Experts of a small language model.
Size: 10 layers, vocabulary 8192.
Experts: 64 SwiGLU neurons an expert, 4 picks a token, a softmax router.
Training: a variant of SOAP for the experts, 390M tokens, 5954 steps.
Below are experts of layer 2 (counted from 0) of a mixture-of-experts language model. Rows are named router (the router's row for the expert), down (a neuron's output weights, with its number) and show model dimensions 0-255. Each number is 500 + 40 x the weight over its row's rms, rounded and kept within 0 to 999. Numbers have three digits each.
Before each expert's rows: a language model's description of what the expert responds to; "raises" lists some tokens whose logits its average output raises strongly, later layers aside. This comes from a sample of Wikipedia text that the model never trained on.

# expert 21
Description: Past participles, verbs and adverbs following was, were or have in narrative prose, such as made, used, born, shortly, almost, including.
raises: " in", ",", " the", ".", " on", " for"
router:465523482430460506500533588477525511522552445467505484520442460512522505540503481543453532513410574497523544538430416548467507448567512513534555515435513565459468484423552490484550464491493426527532506509542460424550491511436437514568496453536513534566501484503518443553444505424514523506538455495547436503504531518481515453490500541486514450502466521500555492461523492459446481452537553549499551566472527576501592551497525468546524486571527539540473494576439521559483491475533558492473530505492552451502506434495526450549503544468441470515557487460457555480585478487550491540483461507477469461537520518503445512476500601510498482469502546490524471493505483489511503508525447537485530421514478437534480532429508417437423511460542500462469473497461488480503599532427421
down0:475478522434518452476518483534528579498533548491573580387533513505478515491501461566497523441528528481517478551538460476496470507499535437504476468532510508495435498415507489509462515490502438381433483521533540610497597419585443520494435526522458554514521482530465542465454490448457508418475455435490518522469465572471525464484419542515432478495524515512518517503498491573529505517450533524520507443569521511468500496537546500511538532472564501467492561538511429480484432480499475484521486476520527487492560436458492448524486476468466508585529490539530526510494518501447580529490514416531487523457461479531522509425489425493473466516598431524477497416507509537453510565527535455472490551572455498518432524527523506500513539469474478481443567485552556534488470468526525
down1:493518489552568534511446526443496531564503502476450482576507544469447530491524513460555445485453445518445449501472576492471556459504495475446479466442515524497532531534488493513446458470456507510469503491484555482531559447529629523497549491530515505539486422505514487504517531453426478500460453526591489456539548484548625529463474450480473495535522527480512532500525504483434579474479462486534469524593543466485521469475466474562519468453514494552482523520449470511526478562518522542400455496446547535519458489483501460520508432544528510493521400492549520558514513465471480480486431493445481554449446548558543487436521462509547517420441530526517536482520443503495484481509538485512496555481498534512532590525552545437505579509574504545485411487449416529515487438556494
down2:541464433508443470457523545522447512510464484519566535415419528440501502544470520567467518545498493516525500463534495511542548519445545519525527466444524546537514507531446477533481465520493449572510443572544529428477491544462571548463492494481562530411452530458428497546524425479488476407578480491553431507509520479516486429487512524522491533571494497515503531543473411443489524530516510520551488475448431522503475466470497496403506477518594475489491470564470499480536479453554496428559478540562530504525475495470474506480481572451497546493435490540524468480524434514516503506545499503489497442482484525497408545501437519458583514550459457413588523531478516510493495548550514503469507512466525447488458470534501487568487503492489573501461447399532509529520462517412553
down3:595505540552541514502527543474420388507485591444473442460471607473485523521471490491527470514500528476491438464569505477517514499501575493456427510584575511538459556425523505502544593487505520484483557513530476510478504555561521528480417533490532516549553559454524489524524580529511487580479505507466438540486516424511445490565472528458470488516492398524547462512488502462473503481511447510518437532538479527471506508465442507522444479459523527493560512407533476544524534533477486538536428557537482480552516509455507506487524462486566525494493460449526469503539552413526477520520545512521452423489487496519514543460476453568555490477478521470558492492415501394530493478526463441428506502559522532475520511525503570473485467472535553505509448483530467456498463519521444
down4:463509463562526578481573429524513580446448431543496499497519511490457519464534496529518584523557525510530502507525472488471486513507534527493446548511484502510487417512465467569510499488495497530460516481585472485494511566542542451489477408498582505532510523457477388495466522526565482526495486509540484490546513584512545449487499553490450502468468572436490529538566447478486452522557564521471451438474493486564537500547566475528559483512472516557477454514534570449557576562541477470480496472495476482507467489477523447543471498522582501488508430590535520456524439574520453495499488411465560518525470376488496494528493530540507464522494503480434508522485554530530483465558519469440537513513556490436563530540468567447528445480438541534475490509511525521582512537490453
down5:538586490521519568518456469516507429472470507444520434423552455514456421557430566511472557488464476467511522537487495522486486527556528483534482493463527540504480477457511497505459461518502542456529529497495536426507495502553521518449448567439510531474555522495519528576475549585464455516449508505456497500455538551538485507420534516531544574495489499506584493501536495540477442573499484506469592565500553566445517476476493502496465494560508542570448466493478501460529548445455506500494470519509556490455511544529503480525486572536525393496454476539516367518441486487475488525500451507424561514457485544465498453515457505434540519506521547451487518490591434479512569475506501489486449497514487526489417535567459518486538508424462572526504440575462563449524495539536526
down6:436413444483468573521475513517481519497435488507498456543514537422589536497462452504516504492499522442492493479567429486560520402446443540454519525474482484448522494522453547519555515512524380450568528478414466493528473533495572502511457538480536521457485521550461577517492516511456460489512492516479516442540515549517550520479486514475470514546466493531475508508539493422581544497494422510514422522507466421501515490484524522529517540496509498508510506513465577490507477592532480542511500458543464549580512542496463507482531413492485467558566390474504521489544590536464464505507435467473497526510457544483495546489528446540534577483446508484490517528460465599446405532567475514506514487504521513559510513544499480487561503513529462576499554491468486570526446425522529
down7:491469571521484568488460468502458506504530513563547479473486570491577495546443597451467451506460444510501506531491530497425562528468498545489511477525476517458480492498569462563484483492444479527520544525453526455548573459524512473507565572523432540503533561504514539440496547531555491449522515576460529480571480521572513567488455558530473547542455505566496498513456496495629583480507503495562478525550501497517502457631522481505515512406457473503450500465496573455462528539537470488503517458496462590520484487492490521511457487483540533536471586592520526520539499447430459445539492487483517484551519428474549481496413479473471475513447451483491476515480464590557466467505539490552536486520460525449483517530483494574527447447479560525511515507484479453477461489460480
down8:499507473540535516501500426508478462458519561548506478548423530520500485503472497521559478491453583448472460484544509477419416551450524483431495534525564513496494526550510481465522521527518505478436516512462492538513493569550464481468476554476464521511446558488496432538444461472534509506548574526549442492578497582498541524499473459550406586494426477412530547544533561499551557501517491553548500537471470542448470494519490498556540549561450478477526501528424412489483502511529554469561543444520520531461532490540486472509473491499473580493472493536532559494471509552527443538426536535511492512523472502574433426476553471532594494486513503511509474517487490455506462534521512492461487562449571509517505573510397481446552478486551471573547484507586503497488511524505581
down9:566434529549509495511486439484472507483447512529440506442467499516464517521538423554503457509470546532477514501567511530575490414554520518511460499557419462511525499514447418478491529482487520483554461497520505450503505506483480516493500510455432509548542516555447592487480516498483444533528522477489452452384519480482471511519510496473530502466501462460492497589466484485568566490522444479483501476469516500494455499626550499501451494501521422457485561524516503473525513569401507456504547502487514510437472542477491524479534448641502497515561439538478487531554522429497463556506526488523587479500511457506520553531460491452511527502459524537541487503554498490517438588541596450506460437466544503559504456504492475509502526497495511588519571428563422457482484440511561
down10:421511523446449498630515483498496459518457497514529491518507484489462488549515539475574536471488478495429479514512460556469468582525620536421435519527545411486547531490475521508479558478486479522481464521476470522480468488564496512482550439488601547517520509512554598573448474551498533508455482474513530510538530535560495527595411564439571551465458510469508502510502600561523520476430502506467521516472476534516611467436539539437493401482522444510497449477507509548497520530517442491513454495529483517503449483538474455498437517542502552529564523495450516470443517482517482511572460514505493487440468539487506513451500539525460523479487463522481455558483480516519500500451563487535515510453553490487434475559593485530435549540470494488457476481505552502459482473489445
down11:462467515468554445523572456486497472512499530487531484534452511452452479515454454488542561516523523456529467502496561470559558496569483482504516468436546491478492513482555492464493514516494533459510532512514491611538498500478490502496509497474540502505478534514460436592456449577457511450566521418493564486557579443507485593441464556483524523525424544491503567473463440561496476477493453500465506506525458475434491495478471512422530443494523465531505460543488425394509527569543464498565548558548564517529565468556545464442523545495493531453455464510565464492476478564526516570481516536473426606454461508460492505511478503478563492552529493485554464521530517543583533528479461494450532538530517503502516555532559519483467396438510530462521598520510519490499539505533491
down12:486516573453449511504481447453486435517410553541537533507437531551547522499510548527471439510547461470509477468568534512438507521481497547490592501492521503466457484508473403489536466491496473548559522491458462540468562504524551541418498470594497525368436508503498514492533472486473491554486500498451514532499440463497465489513463474481450536504484481539472474449490404566556568506491499492560539510487481485472403558491480510443438519487585499543606573468516466500508476445495485475523461474529499438468539464531421510500512477499520414467493474489458506446450543525473518553459462462539465516421503561568538471517459539500543534490457530480458501385488557464487503516500474449504525525500499550499509528523500546529565466435459529527444509501560519550479453465558453
down13:456511531555490546477449547532486499525507479493561503512482487484518527480472513454517446500490547519523447532416474461511493579475531491434448490476489530478519496421471460526485483519526552467545486558473567433503492546472481522438415477555420497450448482423417513500512531493602526452478438514510509508527559507528501497453495477410440566491522461464529567441454566493503555444517462518456458471487498510487455536571513466491534501465467498492489500486538505529502511488477572481514503483493516467517500518495449588396455467609513538524489469513509476385470515496574500478533500425545560503501535446543482493526524417507500535522473481501465454483573475538477638511529517478596559541551428545456473484463534513515502449539488493474508504554553476566500517546529543
down14:544451516496387427497479521439564472484437483581496419462541495520449496498494525488494500515552574502512503452467524474443418477428499508531579549551505500501508549524485549502531461528509563447459557516464448488404492476500469518508506538487555473501467530514499573551488541537456510528556573501480488486490495473584530564467495490490502457519491422419417526449562529509518614542540529485426533468540469457497492446506533483481526430504508553445475471526473542481543468493484432461503440514513511444523528535542531535499503408486480463578454479497420460441540512486549503438516484521491482467503503522481555542460548462497521484441515506546454569528410520464542544488489511508538531432542554534518499580505443500453545506489528464509424530459460509555536484545506506
down15:516524451508456599472488510513570484413536496546497516536492451488519510478497503501450454463488499535486518529508534504544532561481514503481468455483435488574512500525564507511486424437495474559399503501437453456455442521404510584513486446529455476482471535530469499524528421503464507572567461494487492498514593485509468440486492446507535543494507524483472522548532464523419428475527535499574519485428466486508476562600517424487529511455481509462471510490508478499478466476457505458544569469487447431573479480484469463443557599479495510467458557489493549548448460466510450545476548548458502501448460484415490428502514485502539475512442476500463533572448566485492501393544472486550478512524491500482468474395470472509453475503483473498491557542480419560531498471525500
down16:473616473475485560523451537539516490487543521492454530476463518517483549570454489531504499590454598473500493563481517435507474498515495451565520458495443438457487515520517509503516460514520553511525499444473455534523440487517484575494542447441484515532550492477497545466504572471561483426532480522523510474503543536545486480488430526494518478519424456421573497491532495482498528444472512510472435534495586526547523509469558471516512474470565496472444501433502445467437488484460465549519541577503561489511460497515504596456494531489482590511477597555478617491520563489473530563512503482417511541503483502441465447518509451465538451532510560520494405537481482526500532433507502563445520528489468448491453570491462491448495516474543451533491584510496499524485445443482429

# expert 7
Description: Adverbs, quantifiers and auxiliaries after was, the or a in biographies, such as newly, recently, has, been, known, former, several.
raises: ",", " in", "-", ":", " |", " the"
router:439514455524554416533450505520421469405483459502552500508434492495503462483507518520486511538496545464509602552412464532445554453598488462489551551493475552497491516436455509499586534573420464495542502449489493494610489521516498485516468509457509591562464486498510431474410524476519514512557412421552526480481477474449547489505476469480532462480482546478515489498523536501449517474516459485504495450469491458466564457519518527538461509542529496539538488503441502524471504489580539475499537485485470483495526450507539537534510574518457535407454540493492547536515489544568507553497433573463469446530475506530437548495479500459553483482495559534550489475528486503565517500475489547491544445491510571523517537543587443417416526442524474457468518525500501524490576495506452
down0:595528508525511534493503516452522463593502492589434484485534515452558502543510503445549438516445494464486490434573521545428512505496595522406455520512540521454455456505471560520461488469537504495509517495487503470515546503500505483521381515503513507560564505534452530500552539517427421542499499453479471517546543474458504464537496536469405481527503478517607495420522465498515462485549483453568512465503518515618455507453454468579429560479519557492430504495520552545487514494514514501539478406509478516523473573525450474531547520496510442498430520471483518550479516512530572496419440524510491477447513464519544491448480505469549544468489425466457503486457537562512513487482484523521572477536469521545519471537494533492544531521453542492466457498501573487551418492493436
down1:541501516514497523560493493516634522554489492501483567513562464477478478488537531525466491443477522520481504534562506549464546570480541471443431469570516476477473458549546532554500500489508488463460460439556493474586435462474576469532485497561503489621506465452535517522566463503478509475524532536558432484444554528523511454512417541494513607444464537503519433452508461473498459485533501558526488521500557481511506559546468453471480495515472544545603551480550489501484491500513526487593611466488547514520491531463479535524548476487490529456516553537503517481450454480494466543533576543521513477460458397473520434420518523559539516488529482455456583514455498498502471457608536526523502509542508477429501552489481464539439518482514531540500500574473491479489486505512516
down2:535514532506471518507483497457469453514480536511467451443505489456452517526515445506473565495472457496550551482463521443477484439492443528498527490562525498488498492496527457484483542437485424446477565544566515488486434478547498452431418417510582533528536493532530448531498560544456466403473586443492516542494497533489478477494510479503462513595504564502518510483502523494563477536581507505485432587529487496481422516399508476473570504516570537446490463440442473453534476557525506560494467502546547521429556524510541538471507447480496513548503364455480503541499566479526440502591474503449449479565489508482476565483527538530528493511497519500573502446478526581494532451516514491536477479480474524535530514450488484423524555508498508534472389506495536465513564500471552
down3:427454585499535508522512561393521570496443505551490475507489493488513462511474518509464534545508469487394533510528551486483537526532608450534575529523472456528561467516468488492507464500498487476519492555484512475450482512452468564400477555420549462529483466446508481538537487499560490486487541495508525458446524535474472537541449480487513495472444491525463502504558494514467449503490455513492515521581516516456514429552547425530508503488538384490475394501488514456524444469525527458520431493507449471579524482547486548439546533486511468508528535411448569516524518451474490479538534489510505523519441513536533514553458540524545473557495517548523541567532525487569539485582411489504468556545538459425511531460531480501397436442512506488499479506520473511495570429519540
down4:541542465501469568504520535551438452497537553483544465477489422525505562471585521443435481459445435447425549544486508489478466491520532495410548541536457493506465593554550485517471466413573516490446470509429565511512475539519487485439551510425571502479504482498577572510466501492433476457423508551455500569432544508543474583501533471457514505441524495519537497372452531499468519487499547490510552518548594492527543467476486582541536443498483501480501457487427451562519516503522548489480498520545486503529460578526466489518511526509464485526475583495485542517443437551484525438458485477448502499518442543491497540432533474516555526493466528506461531472555512464519522509516489513550455511448548480544455524500477499480553575522457464509506496439498479508500468564545508
down5:473521503462462425555444528521552508555445497489500516453492546550478488455466526474549529490503527533492495433492483473517528512499514507527476514440550500456497425452509452532464430495481555511464473586539510534431537461422518452567480549519567520473481504534470546462455511434480529572485519407540386531497529576466482534495434510475485477399522530500472545471505511516469480534545492575519508445448511525530414552593479587457530489596502520462463565470505586574491583502535530480527531469479547530570482564508414541531456498411494503517473453539474507461495417516529520508480493481528490499522536507490499502570487562532467466509495479528488462467496473520407530514502493489505494552483500497473447468538483501492441544453469471429508547579529528550476539527449528
down6:510519514466491598537479502453441450476493580472460528510423511538502434493516522490576453550491436500509534569487510480479509495484514494456465551463574487520595512515478483476457504561490529475566477508463492564468455449496427506558586573521550527509564480506415520481562539531489551466501497496455391455497514529502491518468517493476557497520462446525463535532483554519474481518439515546485483488442477477502509521456480549491460522520446479463508472459495457500513452499558581585461470527523537558511547534548482465530458485520470428556527514525522552457591492496482536481462456407517556469548465531468447525464486507484561581577459467489567486455509505546535492549494485521484538564505558533461485515505502476468544544430557490541443401465535503516397536466506547
down7:534540483565542509530549470478499494484519490447441544453424442461549567507573492504512464480531461471473542509493535491471537469493411433464483537494484498542493428513532452459518490523531434397480464425483556498442506480475459510561456468471445449529441518479422470500514472464449479489481546490579537466495453435450482531468509475535507492527490486473541459485577543532463534527488521468559526419535432441454490510533548520439483553450486489539485469460445499509449485464435536480525514517509563481518482427530469489519511520551419546477581464485501456555589516569415480466481577500500530484562402539558527550546513450542526505469503471510580527515529515483505513479464546526511514543476548422592528468424509498498462505509474459513428497446508461525478477498521561
down8:498468487515441475541498524497471515447608549569443504584440524499454480503465500491585622540514496490508476515501479493466509482460472508469541521491497502533524545498475511503503433427415626607518483486463509465472467517528519508493578464523515485502486502517505466514464517506497520519507458423481505597494499386471551427540420515530499513453547493438384486428499576553464513511468512546512425490540501461497539516476544630466412512514439501501519542541557508448514484512473450473476524491499484502504528474478472510532489484490427515489477574514544537528473545460526455520546554520484479555473476511468569541500550518471510443464507505495526490445570503536512471554510506480443574487585535505537538477501583510484567482462512457481510496495519472500443496476513475
down9:452485590428472453538516478509420489551477527534447476503547526521548455482478527478423491519468524547467505530559489542464468494497563520477507549465506517446488535490502566503516548478397494509503530576537541525577526537520453506468504480452511550456501490545525480471459497516511497470541454427470503523484480497459517526508470520479538422548548479429548504443519552486585387483519546500477532518540497430507498451403528563557481548569478570534494594489502562554500553560541481529486402543543535488482513535523525510517473462496556473499411430423462504531484501540548497463594500536484490520472499572466531569475532500520497586506525578529511481448535499473577564469569475541503533422487496546519512507572517483530503506501563455500546489510529509483497548521499480
down10:491541454523561452435504498502569572475524559497537517509466492487443445469422475550532537358463578441510512466541469492514529495590494476571447567507518451578470505440465500480526509551482515462548482519541502559491539484557502478547452475494574485496524502453492554529451505518497495489503493498569470476492450506573551478515518520509577509609468460536479461523455564482493468501532508497514521436599529572482513506459444553541468473505493566546472539521526459503493476551455513514553533501575540446478510500520483509524502458476515508508460594486477558486539448512574491499420508521449489414514506512520557565448526479437531498447518451497512526502469542473432479570522500444465454473477519528497511542469469517460481536476517501461523499623496566476479422529468513
down11:477476493452493474516497555534490527476534551521477498453516476444475501508430495516556510485553458527478598456459509577569510426576486479510508521481477559434518497513538481555473514535469468487518534538443528473526487486497554570495450457544492549496463467469503510428474531516532491451468494496490448484519504468561479504503509518496514579473511514533479475547476463504467527448478450566526506518487501466498491484557508553504550521509500483577520537484448506489475563482531439535517484478507542502458471446487573507437561502469369509404492574504424535510531511459593522470446510559543550566536458466442517462526474571557498501479501568477480482419487515442459483475499457475489577450506508619501603474466427472455544448486539476544436543495499481479446571401450509
down12:497453489470558519517517384519450555575579504503505417564445476509468475541531416461490521469482517479508494523504489521480443483558497505415570509432522482490540497461393485471471533527513440468467519517514467588568527486462533513535533493460598451464514490552448498485543568436532513440494520512473477575519479543567530526533524439449502528500452463494490561477501476485507487463502503514464450506484536548566562517433508535469544534495518538495533490477475416537490488528481561476601497541538501473533541572526481517518486479524485579463549482498573518537494532509556506485443442498497451430524536498536428461441514494528459528442491403549532523540512531578508512502410515468527426512436491486484500459541480484519532490541413482474463450549513464551531504528544489
down13:520522466472521536537530549563411580536487492472466466532506461534527457576534462473491453602512524521482447489470476456525537506513484445515510494506561555379520453439546460503481526606529458540522522504488457471497534491487487562509507553523520466462445520546526501538540516505413455479542562508494469559520437486484475573480515539453471619517540470519468454509501496515500515602508543538481508523466525506490521520479535513547577392491520521534463501405507566533490536465495465489478508427528550477500454481530523464484530487514459482415481544499477485521569456494524571475511498458509460522466459556489452554542471460569536464462583519572474440454464532505517546583475534438465544486513544453509557503513560475496503568527417529488536462480486548522468484532522519
down14:502520480493553500464449463485525479434498486506554499524489468469491536544525511558465469437454482508481530511510513491473543456386539535434619478534458488565550501514484531523482522450552452473491468554458443542454509450498420516474495532467507545470507512559559455542460418482530488537506513496453509579490528415511438475537504503460456579494524514503464472511526476478524539483508445472452460446476431471488569531533467501481528493515547484498439460513529536475479456405530430484483520463517497473531497498478551515495456515565475508411536498526542507459565507466469557544482513502468522530515486458499527498445492508446426454489504468518562438477491593482431519478419545511487465482528501497429513393515452521461441487517554449505446534593514466460471475466425367
down15:493489472474490497522524470536513545538524518502542439451484545467484520442527519525477494500505496435482424491489506500534492474491488498456539501530492484520456536460526576491509530475489472482482536440524517491543474550493511510532498564531540539595504501510513499452505519445402488469512530448547549482472412595479428540440503499535509510489537479517510450523491443550470515542499539507591536530623494452488505517455510553474579486539452513535568484528415527472502464464565500520466520533437460491556534557550557467490517594441454534484511491438525499580500593545505522483535453498561539525464506571512505529481601477457482483548586473513477553529487537482397598471533532471480562496540489501470511456491502522440469569494476501473472421525454504543453388521545464
down16:516502546508578496487518566509547552480449421499492531449430536509512505508448547528465530439488492439541536515447534451580607536462475496526513494437557475513471574544411506563435466628445510527428525488511474535560530503474484491518466532524591505486490446455520491591497457525473512513572504449475488504499551491577439465535485559477572460497535508461525468565596465487463558479553503532535545454522480420570492491439450501496479472471497400545502424500524529542507511484517551501474510596456513502451517511510523535506508552541515453502470473509462434474522487453517470554453458519495489487513494531551546506526558574517439526532511570473540541495596486485507475591502535539526503455451514541475513461482548498518516530488488499505482480488488476465515553472487498

# expert 58
Description: Nouns after articles like part, area, population, species, large, plus section headings such as "Species" and "History".
raises: ",", " of", ".", " in", ":", " and"
router:505568508537512445564495577461498505533489428472497468539471550498472485496446525510428517480496543535478566468497479497466530488511423482533496451483487564489461429436475545547473515549454460531517525527535566548535448508451471494545476483554508530542499447558478401491470512466519515475548501491461431511474506539467485461554548522542485491458523450458520492510455506437450540519536523495462566560513467437495554518503534504538549476460516524544481478475446504469508508488546549519458520465465550550450553400483495434540503529487492549482467463415535488502549460594546502507464464507416499480494490497389463544545466477465494465459491555540511500471516513516416519574448535587473556467494533462609566493495526541512419623464497490505531508507487596467504502507446534
down0:441539523517483489508558504587465524405544483496493514504483439481543477455487500466534498467566502520492503480445506537529523515584548509596522465478503518554498452500511478503458493507527497446540439496529490450457514572562491480468466527413475482535488500510570503456513484430433470539529511460458521486490594430601473517512428444524530493446464480448495469468407460517513473499539487491566522452511462545481471513525515465472523568535502477517535546521454583552535579490486459558533428521400506488534479477428460627487525520471525549477514513477534542483501480495477399480550516511515555506479493516538517565504435480496488529553492487518452487488582501569464413545452504561466492537494467508469505550508597556487541518398484536499536465544516527519505514524477525
down1:484491478542548481468426469487473437488521544490575494547444470461537576443538499530561462482513462499476454487492504537443510456490488416518491600537576477522421525481527445524501456556471452533479478521527450511454475582527467517503444506530523520573508508551490509521460468545495450467520404492506552507440484512508539506500449486427594487517472426450539506490511530478523609459466502490523540461516586439521518534503431478502492547506467554532492535544460505455511525536451531557515528489545461449548559494526500516515518508524511495563485475483425443514436525502448443416564434475582464503432542521537512527449482455488468539456511568456506543430545465426505522547473499469535544488462528492514434468534480547555395511546487504521444471568492469506486488498540502
down2:515591500474510521535532533522498519555537480447448465548535545456512501519524489514434544563472526541528508507483493482484413608545535490526527476468539533483415534489427460518488532519447491510518562512498549537520475556534537522497483523438461499531493514444528440554430572522478492578515363544492505510595478505544485457524494489507487522519557502410528514460498534543470521505400533528437461474481502526471531493413515472515462457522514511458424478528456514443446474439557563486425505528430471509530475450596522430525584548547493429467486492493516478521478458470486492500500487554446516519520534483536488498470528597466479529489494525456528491521515510460484572485386535513541468547453494581509517475436502446481492518511496524554477459461537491549467480449456496
down3:511519474551510501471523490471502488556520512532515502548434544549481454549542485406538501491562429471478406425512471521507512508481522549601482447520506550537449567436486588515471505524559499440452506558489488489484451496459434472493544549563462471550550483555515513471415544567523467503509486520492482575579451527515482562477508442448472462495477513473509571480421562512556479492471535570464507583497461448551471492479529508508460440517525519556503595525478541512511398469493480546550542559486488557475543478489461462468475458556497437531477465471543537452504486472467502554475534461528453450506587510453561483437459457523484462523509460491398491445466544497511511493514546483524449540498531497460486532501444514513480534500534561487518486511378498483530485458483504
down4:507471563498518454465519528416480447515505509450461483562495416609468462509515492429547546534537454570484520488491562460559540453506524418468486477449451487542456556487510458452451516474520454512526583421540479523485477472498515467554455436506463467522519484523488466532496570495544547485492462507482498554473455461383486440488495492539506478435469433557510422493529549547518515463567500503435462464534494504448508554512447496507492490420509488507468556545413485454511475464484468546466498562504510465405548496456504536549539527453512432512515536419494497457476477425562510503491525498470541527498485519484487486551522505433516470526569545464493506492563516514433533585458475548423469484473511519540467497444460540528455368521477517470577481485478486493487469493516509
down5:552382384482530479419473484542462464487529504530556424587464534446461518508524520524534487499520517461478492554506501438454532492507491532569450504552513471473533479466520563460465488483560488499559509572494529543431548495561512495457546561486502586576488475554509450427485528531518501513514485504577450444546446533496492530526532516474579579498467475494438468545491495524528448452464458466489469489482478395534500486522492479504514479536432448433544514473471537427490480492570568462513574514556474552522548522509462488472521570483435481510518468463511447496500525460536438476488533485554471536469448542455470466466573460427516499566455538536582490507500478491530495556533459495476451454479544528501489467452434445557451561528505494506501472526495579501527530528481494
down6:466512498509448551455443449458486567544492528580460518492534446516444500533432535487535438411518471480520520531559518479488448488486522473499513473492430504516557508520500479459519436423504453506523434565507520442481451574491442465563545508507557480497543503546534516519517482513543492448538482454489446536484507561444477459425500512500546510505505549483540569495521515440409469506496563455542416490419534550472492534543391527439508458497470534504483512476552445486507497504505547530463503484478483431587559542468487557420461506500531533486505547483550491521465489527526494500492535531449493528455490444542518530436502451551509500477616500504493542529520492536512611545580545557479432431553447527507480470427479528471457510527518544564542501492583449513522481515466471
down7:489411522530449544529493427519555469472584481570503485474530516534443508511463507587532513509436503523438456513561470414487485436526529497521474512519469498548481460541516460536483527497492456523462415512472512439503477442455469473552446486496497489471485484553495474522553549575561474468500459506540519494459488496520453463547503502522535540534571535519478514535548537508408410510553468421489493554499517544448505521528457529572463486564490413470436503461504514454434508488487429465525495521500537555548426538572557506538512497528498454521523474437475517466498500568440629447508565482405526506515495517433516456547487433525480490411501492521550562490462481466489493514539472469499443437457544488496456496456420480480513535463492533547516558560520519523506467484434525
down8:542527494511508456529547467488414548503497509500552492512478458543557496541525453506448502485472520473556476526590490528489502513506495469554572529483417493516544504437524503530542516462446497479528531530460467464437423460514452486514529581465523599477500525518512454507445483437424399470468582492527484580483496567533424540597478531524490476536527463488483559450493528508450495439469492488508470454443478446567483471419547592462499511477527504524491420516551503447487492526559565496466472514504471455522523590504473554523534546437439563526451521526522562530479531531498474482504494500407508491435500474559423496469522466561544496525493478493470507493501499479478488442470481509495564454399501458517476582481544478466489549463492553548471453505497518487513520603456468
down9:457489546502563433506580557516495488562497416486531503501480473493522490456554508451506494446561488499522516490475486551412524488401462505516541471514474548519463516489432453516496529498576517596535520476504571471491579470452501512511501517535503496463496462510506497496509526459464548432473451496476457487470433560567515521431465520472472520452498555567484525505498486538496458510612422502481521526502448534508503431505510488524471556481506475504548580456548527525447461567475525515499538556542544446455520517441537444579506520473529496548615536487520591495501504473525506523509537519521507484505472541395546447460500490457444522557505514422491569457510515572518532566442553563531535580502477550462473538530497490476513500512508530475541470510482485481536487465365537
down10:552548430425470455442520465504476497535479483518475509494504488542475525545517426526457479477502514526492501481480531440489472588514493534481491474497473571473474547470584551531579507491497458528435483587474490443475449486537515479502602527456526581508481505520525469542459497552534548515509549520472470474573519387498492489448494504522541527514527519561557509453477518576458513473499507487445496557499608507506577441523475600532512456402452414514484495519484484539464460461517485469459471442517530448556516455505500539514505513487510508510476545512534507480421530506541470460559405493482510470484458521409508515514431465533546509451475432528440495555484535459509467509499551498549523526508484507588590527539496478499524426550475495534453470441598537526502526556450486
down11:514530532470560512455529589483441559488416537461528511409533488479518493468507504571399528484567485477431465491462506521554452436536536516467564557429500449523506546471506504462546462461510465474575498458477492536483482500540540486486551565497547531496545510538526431518521508481524434469509576439558562443533487594527423554502466421417471466493540507478525560494493521488474507529494429518485519510552491510533501537522468467433491518480536505551469582506472530447553495483482561436456421528462459492491541454534497567447498446478546474465487550529475557466508454503484485540466553582516486490487497488491554501450485524488475542520507489514503500510530495546531538522503406457461462542513506555436472464562415523483504510499469506471460472600448432451473466504465574
down12:491420459468479513543464554546447466487478545420432459454436444437501492530475506480563502494480557466465522512482541497537559540522510498432504429447569502486561483442577505514502463571470522440505467481476551492530532520537501476460497516497493509499450470443408516493538534485476517461532522513428479476549519436490535507455480491580540487572429480492493471499492525516527496518489519523475524536567529580542501458493386550481473536490527527504431525460525511548488547445519549496493479483528450494454446485522476566523505517422473617449463497487498507511485533510547522474485522551523516534509497638573473472468494489500489580494545517514442509523479428526453540482458478540572462468539409465514483572440451512445508456595447517482546483502438522485426482499512521
down13:536483481527523471462544541493435501483492521467482477495538498505451506497460459514555464521486488536493561491574475525561482491494476522572419483566486540472486578523409510531488544476486468404559442472403510535511558489479485458522499471533517517518529464595443458497517518479477487472501489490436467454583472464469505500509553561534517448593530492514494452539538486451471468508478542525426498524529510495500538451431477481498588509496507444532542415451461413492536512541525489551488421549536498498541525540452571495424497517466498584493517437474498488598505587516436577507511558519488581477475519506480472551467519517456444487531468531490623508525520553499538528474484474553499534528480448476444561589471527529476488486483537428503519468478504496451493580495498467
down14:523518476493544492471478553522441542551562529572471477515506557505482476532425444511500457505539522487520466492504509529481499510497449478440498491476561497489475476554497537493529507490549545477472414585494564467474443550448533499558467480475564489492488499464439460495593558473548520533486549535494513541552500417492372511548501557520500500472481527560483462465412533477519534526502509473560548564470506519403438452481557566576525470520509478520451467485504447561496481510474564552425498528468524597457447492428416413505523479566489557434464444512495507454466482545475553527488486520474508461481465505519440557528559546514506527472478410512502483406478542457470521544467523473518483458535447546531566547480485525457490459475489544530528523478468542472509435525455520
down15:554459543464483477521532422522465471486457474492531536514377492421446550500489531466560540489514505501523498582509466514495501514480538495553521526512507465522491514491502488536540452512469457474481514529531457526514500445438451470465513564422555590540518510467492454504549485454467505471509473478453522498506496573574554524487530546509431527532553507433473497470526535477485492423500524484508535485507433533505535490486512502429493456522461496485485476423451504536537450505499442488469452510557442456405497420502479498533611488502534506538439519424526565502475485417480486493473535482450468551432465507508527513577526536495508528584503467477542426538512504486512471543475452534576484560446532425413461501495461517479515498439501575502371558445471462534461449571522514
down16:535416506482406484489482535456457479531539558482488468496480552477427516556509440552553552496493556471529554518526480542523569477518522499497466441490527547442473469467474526526493513519482525472515492531478531488500440423535527513488483495446535558550463494513487419486558441507524492504501505448499420530553541410585629485529542578492451515533430523465499421470535465517437515441535475507479523454473496517467505559474436499549467545509478485556510468542481490550456521483507416510516590490474583560513482484514436511579518532527451557483429482520529530578494448492503503531474526541446478561503494534502571439479472470512497461427547484531510426526472514435445489496527475445546517580508505450525513521512494482481503571528453528423507563481541543522497469516589475